Weights of a small mixture-of-experts language model, trained from scratch on English Wikipedia.
Size: 14 layers, width 224, vocabulary 16384.
Experts: 8 picks a token, a softmax router.
Training: a variant of Adam for the experts, 7360 steps.
Below are experts of layer 3 (counted from 0) of a mixture-of-experts language model. Rows are named router (the router's row for the expert), gate (a neuron's input weights, with its number), up (a neuron's input weights, with its number) and show model dimensions 0-111. Each number is 500 + 40 x the weight over its row's rms, rounded and kept within 0 to 999. Numbers have three digits each.
After each expert's rows: "mostly gets" lists some tokens that are sent to it at least half of the time; "gets" lists some tokens that make up at least twice as much of what it gets as of all text. This comes from a sample of Wikipedia text that the model never trained on. Tokens count by the router's weight.

# expert 94
router:439469471503451516481535508435563491459526549475527560468506561494493519458517506478548470471545488548485521492514468539507455492537540498579437541522415533517514522545459492527555465558585512492591448552492504477557487434470578534460465460451493555487428383565479496505569463530425578463492493484522512496513487540437556436531471499524
gate0:464527460501493557581463553522515448494554530486513492495570525489505520441472539518542465504479470523532497554484490521465470534463580503533492477455528451444574520558490515453488493480478505450499524553457417590484568544493460539444539468465573552498532566525564475596544534478495528512570542528472503514530457480548521516474503482401
up0:450498456587475564532471477519522435460551533508437483459508538439388537464452548553525428490465431514533511508551506504501468560435583507538506503449521492483536549541493514445536466519477545472484523572539463547513566513492480526445545515424505517531495473496521467525488490490485528502529449542508534489560466512491467458506516491471
gate1:509488487532466529567536470494457503472501456526482518473498529529439565489492454378478510542503503411454513480596527505499574506474535495483530501486481498563495450445497589474476421502503495486455514505486471524497427486501492497453552449501482488493601477447505497550529504502501456452477459520458524577485499494423490481560497590455
up1:523553518413567472520552491449425441522508397441461533582502475567535437490501463505505643517478530531489478489532494505504463467500487528465508463488469486459460522482439457516496503461542564483521546440502530424467475505496509461546514520560470508460501506550466519510518451584483461497457477518553546543556508505508477478476499417551
mostly gets: " it", " they", " this", " both", " that", " not"
gets: " the", " as", " that", " The", " it", " to"

# expert 101
router:452554503486497553470466464453531525520448549527508520507443448437577538483477468539480516488513484523462487551445557528534548438587500488558460466538549522571497540479437443440533538528484531456462463476464484554560521485560564545459488484483489547522466546549506564454462500559461438508479528552550448512547559492562526443524530535554
gate0:524611537464509539470514530496565528505555539532516489513433483527431526536478512454595506463501541442576455479549515491491572526560474583485537454546521556566513519470450490414513477570511426452446484471548481539532513479469498559539441498477474485532462473576570532503515531459491513444529528551503529578513452461409490539480545555466
up0:527454475452442524599497508512503482525522453508531500543439572489516477503515497453477461429449526549486504481473392506511449514481555615546494501439525452481458515548472465528524549513466496536470522433519530544491518571539489466544516473513547501475515515470504472503543517428534546444465551464504429476423472496500486544445483513447
gate1:508458570567457526437487445458529454516479525568486491427387457465475633562519485498520491425566510483509478521469483528550463529552514453500437474529439516520468505506508508439490523517498484499487545575528578571490510563503477526537480484489485524497495533504547511555517518489533477519473467497530568470585545527484454513523465481488
up1:481481493534487469447457491538448491533467500527544520474576425506540553473482565481477465512536570449481450580412499460531449503508490440493450416502505514523562476532521522492471507467498487573506592504565585486521563545442464481516523474437575549473545479474547560570510550430505441515495432429470549469544457464532457474537484505488
mostly gets: " album", " book", " published", " series", " film", " written"
gets: ",", " (", " film", " series", " November", " album"

# expert 42
router:524545541423464563490418442438505522534474473531460497536422503464541458538453515467458524427530451561495485534480562510516543420537565532512434510492561518543499554500475476463523551484540512471461438485458473513546458534509544542432522453519481481521475540571500560487462459561474448511434528564533434588521541533522564489461475455513
gate2:501500433541492464474499546527511422479532511472583465525548528516470538494482550435453476519524511493448480458544421525530484541565478551594535483497431454476503467502553486544523494446477449486505468553484481462542494516530447458563485546463494498474510463547498479536614534502442489550521509503474463479509496471472481448459523479509
up2:479480468452591502511534564448603523550467492496463491422474542469512509468523522548468612508427527544466568514483554435499489410455500436436430583480537529498486466617550455517520512504547526495463509474556521484450533486491521530405511485505501475464458486515574499375494478486533499523498478545463496479520493421487486518533549507497
gate3:532498464453578453433509500502545506480546515520447497532521537529538505467573414462535472490533579548547530484538544488542493419526498531540516449461431437512511496490495560523547458571499437561487573540550507458494477528508464498448578530511515501495506465496490471538459456535493521467585528419393447524538476509527520541523474552446
up3:481446504587422552568505549511433421400433499453526528455511493502482424500527573499458564509480477471436518504500432546406469576493507444492492556497545504474492520511527455509507492476477516416536481432492463511482527490471531543490476509544473484435427491463489546494553579504483507515420466559540549495527468514474470457494507455518
mostly gets: "ra", "ie", "ina", "ac", "ri", "i"
gets: "i", "a", "o", "an", "e", "ar"

# expert 26
router:478508499480502552492412446482483465518463527552469547518434433444568497471514522497438544443471428486455471575435528523544541468542519464511443498528535528570499531482470458481477548511515492446460489503444474524550490476542536562499544452529523507548485554543495542450470540537420446513458542552557432558511564513504543464533488571510
gate0:486537531582439502531522530511561493459457499494433506515465596437500473467590542493565448478548531525548501422510509424503511465463533443515509537442565430499496484502535554471489491445527484492523557452492501558520526474437552488491433478441468500458477471407479496446536478514486507477499490553514487549508519457530488514518553475472
up0:544553496515535464514527487443418509457459494419473546489500498553540566515513558507477489494499546525458549484544481501557536477522468582545478403539478519558546536523459427530517526460484513505462519441510479498510500543497454501515433475465461555465546488547434452524507479473509487539528561504491524463497511487437422525443528466495
gate1:498449504412606445563509503479477487552449525529522527481491523539524537496501422484497493523546561569458479470550560534521481483517451478433539580442450500423519500491445515528522517468512511522530458530555537500498433446434461498522530577513484490517523524519503499555523502569495444443448468489470524466412505498498587506548522514573
up1:613526519480550545544518517463491508510482540509452545525433497531522505556520431496533525440482501518480525515479479503483443491508499443375442493460493541509446520500565513530506440501498548558527429524494528512511454497545538490500476444532503432517472537560477511440524504508470500453498471505460390572470493557555538564500507454518
mostly gets: "on", "es", "et", "ad", "id", "ag"
gets: " on", "es", "on", "i", "er", "ing"

# expert 69
router:443466467415556488536565455548510515535524492456466452463579475439552475428493511555485516549474536439478508500479559468499445583480537456548505539487447436446497481475468536499561487467495547486454545521461529493454529551472502548460497513468482519528485530531519443463494441529437407575514519520458431444561587474529474529542489552487
gate0:472487460492513547443524485545501526543482525542566523527515512480583505488575526523505485508510498468484523579464571462527469489533495530573417475533463514433495510512442571560522442511520557500458490429443479514549493536517540528431420479460439503456502500566501485467473501482466475541591552505518466485559507474537464477558540522449
up0:512547525515535479447506492525438593485341518455527547543449426550584462493482454474501493481572466496477470503517520513478485486525572530528445516507492483485452489509549515635465462491488510491493421484492550485565446502514510498481411431559453517494488521522411550504525533490496446564489479530531516478488452493532449504485508493516
gate1:476464518480480495484497504528495535544472534525396449443528455428546431473435546519420428503563520449556532508524495473520527530503507443450531550506476461492467495484461559485485504425461491469472493511499587510498483447510487502539521514476508445505523521446449482486444533566480428533485550506531416438534515468517537484523542511535
up1:458522488511459525518488462519537474484506539452508482482547479455521487483514558481533445499548414495494482500473501491489461560418552526473468486524463418509526499542436534504499515484508492484537462538494410555530521470497509495445604427512400559494530531491512588466521429480502541520544398494452490531530479445483470553482522517519
mostly gets: "),", ",", " where", "\",", " which", " and"
gets: ",", " and", ".", ".\n\n", "),", " which"

# expert 127
router:449510506494440543555460493494489442480548544530518570501629454473476460472500575570496437525488462508467563519441427462531498551454454550534499506518489492509570529546464516483488539552528525470563450483427416433510476515468480545487582472570519573531448535477498569489506462508495521499511540486476520570490548518488544462427543461465
gate0:471481525562525432580496549453539475505530525516508504487591503462435498539511629472475436555506501531515541510514444444535477521450510449522518460517448464477517462578510519504524524584460457525493524466454524547502455526381496518465555500537483567500477536474478518521576484466486507471498534451486472545493523531467521495462544533499
up0:496475549543488485537459469532522442482509527524486424516513448473410438485470520517526470509538500478497516527480462400508448615490510495483525455515482482492548481524557509481469564490478461533511481455460513474493546439466463514490496490485454594505497580484432555453588531443526460541455544449444473554418545507447601548503563497455
gate1:526525483569464474534510523502542518530531536559551513540493544508483443537537482473543429520506500587487528454538510539537530495444448532545457494452492521468454531538483526443563509560472522585541479458475427482507464524496492489511472469545484503526512444472465504487577498515478524524502484515495520510528492550455542497493540439503
up1:543443580522467478487529447504544500505533521453488486519465432487472578448560580557466546457483499401559518455492531480503517535440512526490516606510492544490539495512461460524470485473572451510497477515502502477494512463520502563511560434461484528453557547526494539559535520535461462436498525501507426486454479430518568463438547504451
mostly gets: " However", " They", " During", "In", " These", " He"
gets: " The", " In", " He", "In", "The", " A"

# expert 1
router:495510459448512528452442444492488518534456508515466503480452411444560520536549501535472575523445517437446430571437534495542468482440526512512519503525482494501479512466456440470552521509486563449462521503478498558518475501504490562468502509492516530492461578560505573479404508484438426521438582586493448503557531444539462454510553565507
gate1:499490504535521491512497526518489507561504500474508493448521617494459510551551526515542521458484469492587493477503545521498513506484389599552529521564576514481504475435480501496491511506517533512478536471477431489449533500521474463513461482504516550484473456420592488480559585537506587502495503527524492430510495564451496518584479497508
up1:526524469479534514522507563484465469492534470519525468573476514490531455479486523531478461453505474573469552578498396512524476533515440525572496447483461487483503450437480447502509527537522499513515508547451487432432541411474548471471481465478486470539468484544527483528492470589519539487452483496479513512473539541446594449497509478507
gate2:499467521505520462479556526514517510523444608559514523479525543495542506541550432490498494555568495511468531498473534494507502478579509512543430568503501516509498503543509578542488495487453519545521520467520603564527458445493526512512509509462504537495405470516521534494462521486491461504513567497450476503486476510426522578487459495427
up2:455506531462500513451536486507498505530427579600515480508510504468592486505524512530426503489514501416466494557479554470538477473536517519553474547508462483505456541472510535499526521452479515521464612439507569566507454478496554516466442494456473560488465527504551490479455532453453469505582565504496432478514494497480492577521458521514
mostly gets: "\",", "\"", ",", "',", "),", ")"
gets: ",", ")", "\"", "),", " with", "\","

# expert 17
router:476585481508511548490470458448540531546434534543534556517434417450575528503488520558465504492484472515430486542449563549527539435541522473527506479508505536526460525474456463438504556547510528475463437475477469513522488498522538545466493496513528528505472548569555551472461483560445435496479547538551473519544532519556527475481511544556
gate0:510478497513548491508558509548535531539486505506442509472468528488501502456451492501460509496419517525500567418541553449512533462476492582398398482471440450489490487562538540527441479477515465572522497485482494469476543460499480501488521566537569478498558453493421505457498513463527500562552479446530518495428462497490450539533426415507
up0:529479503519514525529524526472510512518494534522578474465456566454474487535501565538562485449486459509500519469506575529536458452499439519512449511496542487564502442558523561485529519469550512515516499435550508544478514421487562497549471575485539465431511449477511402490545500483570522482525483502537485504537415493522514543553574498595
gate1:521456543522487489573562559550457445506565452455473544533510487573526496462531491500500520525436516548525521525442632455473536522435488488444438474485428481408487458481563467482544432445492506536472487593510479440534522541478443518482493456484508464488597489551522471460488530522462469476585472473476491520472520460481489518565502588410
up1:563478605464475461439510509523425596569493438526503514520584490519498539561449419470457532556470476510498515441549526469473519523480488511443549465520535510519470465454496514563505520523568479545528515508527533571508458513534448477533468513460501523499537511505542549489587563479519493510475439521549495470451467475541508507524388465540
mostly gets: " University", " Army", "ology", " Labour", " Museum", " America"
gets: "1", "0", "2", "8", "9", " University"

# expert 90
router:445518498494481586515480464429578513475530521474474536486521525447555513483484568590511417464511474510424545490535530530549493491458492558462500499525490487496568562546458538437499547540509478439568423501447478458484529543466506530540508513513553543537596516501541488500535465539436555434519487546489471544504496533494536493450439468525
gate0:535527557493465497536519573558495548468533444567537506496547457539451473522450561463522472499488446486494509490483552502514584525399466497468486513553545518496515501509507462483547540498549508547500506445484580532495550471532517494533477497517446477501510493410413471534481521400544488538541556429489474536513436510510549459527543496474
up0:542450510530513446499450492537498459431521471462395502503503569498446512535467497521526525519469513468494558464511504529513503524497437470438565497527488560445475517534569493443548537450492541501544529514549528479473491496493486522521461496507511459555525477478441469457483504441480394505529544447480500491506434563553512446529526474510
gate1:472523394462513501479551529479506453487477488498518451512533556456464515472475505535462494605521518510479530538542450488552503521465428504454441498602453471529503527575532530458540522487455566483512500469534515412515504588487448510544535537534493457476480520422473551557551446465474518494446452458507447513523545491499487553455541465449
up1:519481426527475494453476470463506512471483462486482513482486536443452553445501510524476543477538534461489499502540476499506504504523477483523505520537513436506501488535486454466476525525468527471494496486556505493503550552444449528491509450413518426469505591459502450459460506489446572405480514487454480452503513523525547552514515501388
mostly gets: " he", " they", " she", " He", " them", " people"
gets: " he", " He", " was", " she", " they", " The"

# expert 37
router:496571503485507566515437456458463492526475501524516536542422470465579452493494495549436548487493440506464486552465545495527529457512524475513519447503533511555448527498480432476493531498494531486487447509468472540539502516577526533464552491563485485537454553548491561464469439549477430494438530549548455543546556487518512503480460447540
gate2:550529522567551469524545508477527501453598526522464515450497502529470505429500448428441534459469495509575564426524463530456515474527445512484533545464452546599517492474524515556557487508540449496564490555555515495476535478583425502514501502526506456476517448462448489514540525494484527492500463436454506575522490511438473526526519516478
up2:546458526479578508463506539481505544536519502485438531496537527516474497467583446446393611524412510510482449436474527529469526575464431530462626537496494443471490471460540496505529528536534492514448475512509526485492477508513423476588499505580481510452540475577505483471442454469498480468487564454512444558542503472481477514510459539546
gate3:487506444456509485420561498488523508502383504542483418535485469545451535540489508530484505481508530484429435413463589489518449457522463436435507496444512472505481556509480480441481521445526547542493565439499505543513542565515554494515480530550464577455459520547474477503474512447529523484489561511512604422540433527565458447529506519571
up3:466561458485474494449539496499507569512463446575464438481495490470504494531462509562464492467504447524451476503467570512508513500517459479508454461478438456472509491519435448479479486535527523494498519505456471523501499571487522502458464496536533479491453464490475491494522476511489521464523498477613610424531469460529441521562468488512
mostly gets: "o", "le", "os", "el", "an", "or"
gets: "o", "a", "an", "al", "on", "e"